From a checkpoint of a small mixture-of-experts model trained on Wikipedia.
Size: 9 layers, vocabulary 50257, 292M parameters.
Experts: 64 experts in each of 9 layers, 256 SwiGLU neurons an expert, 2 picks a token, a softmax router.
Training: a variant of Muon for the experts, 1289M tokens, 4918 steps.
Below are experts of layer 2 (counted from 0) of a mixture-of-experts language model. Rows are named router (the router's row for the expert), gate (a neuron's input weights, with its number), up (a neuron's input weights, with its number) and show model dimensions 128-191. Each number is 500 + 25 x the weight over its row's rms, rounded and kept within 0 to 999. Numbers have three digits each.
After each expert's rows: "comes after" lists some tokens at least twice as common just before its tokens as in all text. This comes from a sample of Wikipedia text that the model never trained on. Tokens count by the router's weight.

# expert 6
router:540504486507475519460449529494513535528486531513466486476470507508448491520505504500517503508488490522532488477510502536547529512500493503489502514520506524486499462469518522493491486480493562
gate0:517537480463466540439507503549505523449511488472488508514496501536505517517446541489504452478518474521499532517494497480496523463501481505523497487523452502477492454516537533481532514526483511
up0:502465517494506516487536468486495503521446477493489461523489532532527491463483501507483507508502518503512496505506483512507475521461499461530530518501550506518475489495549523479504501489475405
gate1:464508500494464513509493515536499542502521497521486527575474521487524496505472488476539529510527477483477491470513472473520515508489530505514467501501523463509526525500533525487469538530482459
up1:475469496509531476512539542504490510481471552502497467478556557487521461468471524493497518495464495466519494511462505545481485488539536506447504494492452531529447528536487517499485452486514448
gate2:468464432492545505458521460557453553473492492505478537479509538516455528470498498484513496439507521460509531507542478482517482493523527529532488507491458529515512486474525496487501543528509494
up2:525510494524528504510474481527479542504520481538491546507515450538477497496510526507538495457545517474526471502533486529503497523503550476460475504529491464514517506475536507546457531542474453
comes after: " |", ";", "6", "5", "3", "4"

# expert 43
router:551513553534521471491485523471497477469492472514530492521462492528460508468532512522478533500473515532520497532487501490550525469523522499478510523501509528501527526496458489504486502521551498
gate0:511486518523460557513489482525471460447480482487530492513509512540500488478517508467510536500517475493491504511501492490545494493508502533463453491489493480495451440475512508495501525513535468
up0:488469547473499456483499561512491505512501503495502496475519494506504506506504489463514493467496511440526499511487493517515528548499524487541506522457507477543514544521469492473451507507503533
gate1:484533506496578454512498473499499520508489495496484491483504498509452526466503424511489537486500495511510487518502488523523487474468485518467499495570483492483506530498479546486506500465470488
up1:494457541471528534484509529491483531446494498537508506515484515488562518508478506528506490518481512412528499512533506486546470512491485422499484492517469484496482481472534477501507507514529484
gate2:510528513455499481563497484506492487462507489484510495492510506513509511509509490478499456491529499433473494511482494483487487481493489522522478508543512536493495473515495514512497515509455544
up2:489523458448464507522492480491518484510492497459517499496581545483475512513528509441500474482508484437503521487507502488459489469487521532532504504456483523506525528518484503500540509485489527
comes after: "1", "0", "2", "8", "6", "9"

# expert 39
router:478534530467500497508501512478521495484483473498502490516473489504483492485508488523513499492485497516481555473504524468518529485503478537482529447466490496489525512500457499521492512505528478
gate0:520478507535450475495499495525446529495501528511450486490561520502512517494529517500499475496485516455517491503525491458510528490563517528523457481537515522508497557513515480517519515503487524
up0:531486503517443515523478466502467551496498531515475472502525533491524487480490505497492467465501519472487536494496524469501506492541502504506461448545495514477513544515503558532477522484476488
gate1:538490539488468504501552535491461517511534501498503498502537538477508528502537477514459516504513499454500542511496513490495525495529504531420491458471515468507535467463508469474512502515523506
up1:459497520503515477514487477511513520542485525507529527523504491469476495487502514501487460519502520517478486532516480502496477506501491469503515503451523479502497517490454524469516537464538466
gate2:522485495544496499489472440481524474506470463523498493484526462480517492552490500494483516526531515514481457525532512492511502460473473513488506482531469524522490522497505486555477497471484425
up2:476546483487506498487527526520491434471509482487547486507495534527462512487474497506533520506463464511481497485492496506519508524469501438537515507473518492464473514513510516498536518520502494
comes after: "1", "2", "9", "8", "0", "7"

# expert 50
router:490505476496545441491536485484512481491509521491510515524538517525517480470488509471523508487474492439444508469524505474481521474474558514536502515494533522496486484510463503505518512498476465
gate0:524496518461518490555404487515463526510477516490535494516469501550543510474491497482507519535491504499465470502503475491541445494531543502475521451484465493487507449474484472516435483521471530
up0:474510487490456500510499491505487495484474527485517507520489532492508488461488498491486515514534486516483466469512516489545492518514499500549510473499511507496502435534523499476461466508441503
gate1:473532514480527521498503564510527483522494505487513472574503506503527533523514499530505511497467515526493517488536499562531502495541457465484516489531509508515519564517469529541487479501547529
up1:533452511550469475520442442527532517502501507509468506444487443486478474509532514494461475515512501541504482496503517484514502508512501503490508493460521460504527459451483460503524547494490516
gate2:470462487521494424504467476504489526497494520505496545438495495486531539480499497500487516535534492497471516458488497492438466495512499483536548484536464508484503542505469516453533481472502506
up2:499476498546475537500524474510498467471511500506485479485512520512471496508467471505476481466506489502503507465495520494515492518476514497483487491535483478473511509525551488523529500514473499
comes after: " ", "–", " (", "^{", "_{", "/"

# expert 32
router:480514501484537454518546451510461485478512479494481520476531544483480502470451509437504513501474488472465504508510507471527481506508565481499511518511539511495520523544535485494527510545516462
gate0:500504518522484496485519467538512453470501530497503490476471528466517514489524539481552496484500513505484496502491513469500477522503520482484476522543552477504575500484529496514489525497507484
up0:538488522546510467528471471546493480492464505508519482480520499513551479473487496532504526512505507502490499492505511464490477525497449443537529514509490490522487469493529546487529466500475485
gate1:540513527467550452524553509496509492507534523449495497471532476485513523515501505510520549488494464528490465497554488486459490509510543510486467508511552496523482521544547534516525494472537534
up1:491550465481456518474463493493523513515470495519476479489488478540499453507480491472481460505499500489482481487509514456533532502534497510535498501451480482500493502507518482496526456526483498
gate2:470486527466489485480483473462504512497514537504499539504523518490522487514497498473493536533467490519546475490483505486490484537508549499455502489565568504501495509526496517456483485491492517
up2:503468472465511478538526497518458481501476498541445475485507481508498514496489517527520483469503495490455512495522502512501508507488482523533489523537459491471507418497473508529518484522519489
comes after: " ", ".", ":", " $", "/", " ("

# expert 20
router:456530485495460481535437482472500478496491533503499476500548453471515518502499508543481499524490493484455501481493522493542541475513497508509520532515544527499449516487480492514523480473488549
gate0:555531505526507493551475501488508553530509477536512495544504480447521484486488495490490536531505473480477507442470511498456544470463510482449497491510514510486512495513523524509526547504506492
up0:435490433541501479510498503493527520521523472472509490475516513513534535542456514489488474477466514513509473473525505475488479497542465497534496485496487495511488547468513500489512481506517528
gate1:569470479485511480510482494474503493529508510499476531527519482480492469528513471477518495474514534567485485518499470467511503504511502439484451506500530505506478491497497502534509485473486525
up1:456500456507532470526500543505529472505463473514500522483526511487465521502483517493534489486453502465554467499541485480517505513510534509481536458526507527524544516510527520485458536538536475
gate2:496485485536513480498478489505491476523511478516473507478501462538511476551506523530473485535490531502482489507485494545499556453479491506476504426540544475530493489494488472532505482497537513
up2:465507492506499485541516511503487538511514511543479515491459483515520519553505510499504487483467499486495521497477473529504488488455484525525485507504505493516466477509450509496472498520448473
comes after: " the", " The", " was", " a", "th", "'s"

# expert 27
router:496478464461485483501530483504491516495466498492541464480553522528494508536513494501482523505501522512524482471505505497486473501485480504445506505518491450496489524465535525522501532506474517
gate0:522485462485514519543477460495458516471512491506493523490528531471510440476523483487482535511522508487482499486499477548530457514518495486472518504531525530529516502511532534529528523530540488
up0:502498512525500544487560530508527523490486504524497480515467532515497518504519518482504508482471490550518487522505511475503525519512518527450507479473538483464528488470499516491505507482467495
gate1:535495510524499454503508481474465489507535490525506492480537538489514516452493496527510505568474529518480459465444511531500532489473470505528514468553452535534556449510533479505531445487484489
up1:491483511470518524560543542517515498488466457497458490496480485498511500516518502504495524462532508506533539483484523501454477538523528451492504483488549452474486528486514546473498509556505519
gate2:578471519547515467492537470480511463545484481519521488533479537498534501537507478526500496489463508514505526518558539541509495480483560509456507513486532462503476491496477507549487489503495502
up2:513480516491506513556513535490505513457534496475525524482551456501493532496504510476521523482505471480476487481453501479517495493518501489520489532493457494506488501531522495476465454515482522
comes after: " |\n", " the", "\n", " in", ":", " a"

# expert 59
router:480460531445507515530484496514468524503529482514457502519535493524524484464487521494465561511496476461528524551519513496502557506508475526469516501423475493469535516500496510532496474516517488
gate0:506505536501530503489506521540484489516492501457472484592505487526529500446470494463512502503551516484482455522474489489490481474482515507471524546512508482511502543499482499465463496497472530
up0:527510501546501490478453482556505464510530477498488518520552531518525482521540495494492523499483472509473484512472489507454500517531513479499478492509523507479510510452528497485510492506538506
gate1:510480486491514545482461511557487522553492507515543508481513535475512461519446486505478500528534458517499480486495490460532516460506484499538521494459508489511519488537518478447532558548492533
up1:524483495472474478528482525530485488483499503495524530482511451460445484501514496468445497487512505548491526514471462473500481495519469524486493493475494490512479485488482515431515506521507520
gate2:487536495440495514505482555501480540541492511539495495538481478487498499479491512518469479467496460509468486528521507516500493511501490496486508501521531499484513527470471483528476491492498491
up2:496472501510504484485513489504471442472472504454467510438519507539456501520528505496501498536499525470526523520439540488487479540528526507474502529525485512499453491537540488464512463475546505
comes after: "\n", ",", ")\n", " Preceded", " Succeeded", ";\n"

# expert 23
router:450481461538515546471490473439520510487507526476476497516504510517463502501503502548534461497551499509546493540511490556430526507534516471492525498492490501483498510517504489516466539540500502
gate0:505466530453463508516495511508473472488523509512498512487475467504471535508531521514479512456506497498469483513491492508504498512528517431570477525484508475498517477502497489478487540502520513
up0:533479535558468543534563478533484515471515460512497494496453502473467519477520502510491487448501530441503507509497475494547502504483472489507527484510450464497503471507463509486508510482499490
gate1:483488525469499501501481496476510457505494489519525515473512486457546504435502508526467532476542508527498491510516494480468468508506488510490452465463510457498518459515483529489518504487553523
up1:516533525490525517493477488448477537455483547441545535501519514495455502493507477501492489498542509480498516496484510512497524501514517494458485513518506510508519521516459471499535527482490510
gate2:503476509477455530512478495489492481499488481490517490473490494533501512510492537484526493476484530487481492471521536538499505504481505535447493449511485441483494501524531551503464510531516486
up2:486536510530497503493498538533474545562454489490452499512527533471490499537478475498492540488477498523523488526495505516508490498509530513541497555510505507535487488502467490502483511495455491
comes after: "0", "2", "\n", ")\n", ".\n", "==\n"

# expert 0
router:508511509506468534477503506451510512479487527501449497511475508518465478523481428531504480496523510428485492478507513468500519516497492513446482493512518509513522485503519486453474554508481542
gate0:475524469524487530502502496499491511496463501504512503496470567499467550488551496551511487496533528511522545491487517535469496495478479497467489477501505490505507449510515519483476445471481510
up0:548472506522506481514481492532502553526488473491519482499525531518490503527543563503484486485504534544512461520477564530525476503489478458486502494547503454508537500470466546522523502473517483
gate1:530543512459489482507493498506495510467531508482496531495475489453492476495481506477486535499506435489516514514506510443496533456492493486506525522486491510480504455534524498454526522526531522
up1:525517503517513549515483542470524524459483521487523473484517516539543533506491494471482501487495523532471544535490527490500503475536471514478496456532530518488529565496493530492510459497471521
gate2:494466447493514509515517528515496496521482511468464487486481481520539466501532502472491517491465505486487439521480476526507482480514517507518501508479566515506501485523514497486514468464496523
up2:515472508483461502517483508493477471467516501506517514479500519526456508497496509482480509540540492488489518490500498508470466509470493468512500477499485483478503450512477517468503502542497477
comes after: "0", " |\n", " ", "3", "4", "5"

# expert 49
router:506503464506540510502524469514476492449498538474476495485465521485510527461521476450494510481517508524503503479513499512519544476520504500508511488523476494488488466522537498538534492442498528
gate0:488476494513522499550461513488509562502506542476501505508507442527507516492492492485475541480483521501497477461483524525504488468494484494497465451526524479481496528494494483532545518520465522
up0:493461505502522527478538452495509444549520469475487491496528486495488500501467586485510472524507477448503514506449476483527518479451476490499513511470473486502504542500484515505478487530527506
gate1:466533495519508560513451482509499501540498498508499471575497528476456519449531467503469455491473511542508502501494492512490497491481463522473518498493469500492524510494501472552522481541500444
up1:528532505497503492524495478496460501537484478504537451516508512495476488470554462543551536527488533502494495484553476487470526468487478505488525508522459474523498550520468502494508488503496475
gate2:556499485516518483502557484516507498520506494493507482508536522512452533492487490526472477494483500535488483556491489467522507444511488462554519499501521494488514531526455482483514520481524500
up2:493497480473526454505477452478481481495475522473474466475502541550484479500514522480508520517488501473508496489451500509512476485501507493508496460500491528473501549494541505556535493518488426
comes after: " the", " a", " The", "'s", " an", " his"

# expert 8
router:553516489527458449533478512467552491521533539508498526471546460532495461485470512506521516496488514489463510488480523442445485511486482505536500507542532516489533499506469518466545492515479465
gate0:482505514527495459538466502493468507490514468525479475451483489488446497463491501502468516470494491551455488484496484521554496476527482479465494478538487466516460497474477520456493493491499494
up0:519494467514503464497524512497487487406529459500526527545517473498469462481500531533487520486504504561458550509505492465515510485493505476480518508544482490492513475463520511507500474521498535
gate1:504475539511487484518507497487484449476519499497512489501513491532483513541464486529443494491483508489505490487503514528497532529483484523544495517508538552480510515499501503526517465505495523
up1:477530511495487462528490503480507506441499490481472472475489451506498475541496502491466473469501505519541482485519495501500471467493542523474536553518478487520451543489504534470485482528491492
gate2:487524477471498528503556499481511559484482484508489475516482498542492528467479501560501478521530525531522545484481508478477517499497509498464504511555509518513501511529507485472528477460530492
up2:515456473494492506499505526512472500497508493466484498509505487495457507510474501511525468523478467440488514475536508508516466510542513495496515486498460495474505491506497498535498471501483451
comes after: " \"", " The", " the", "%", "The", "'s"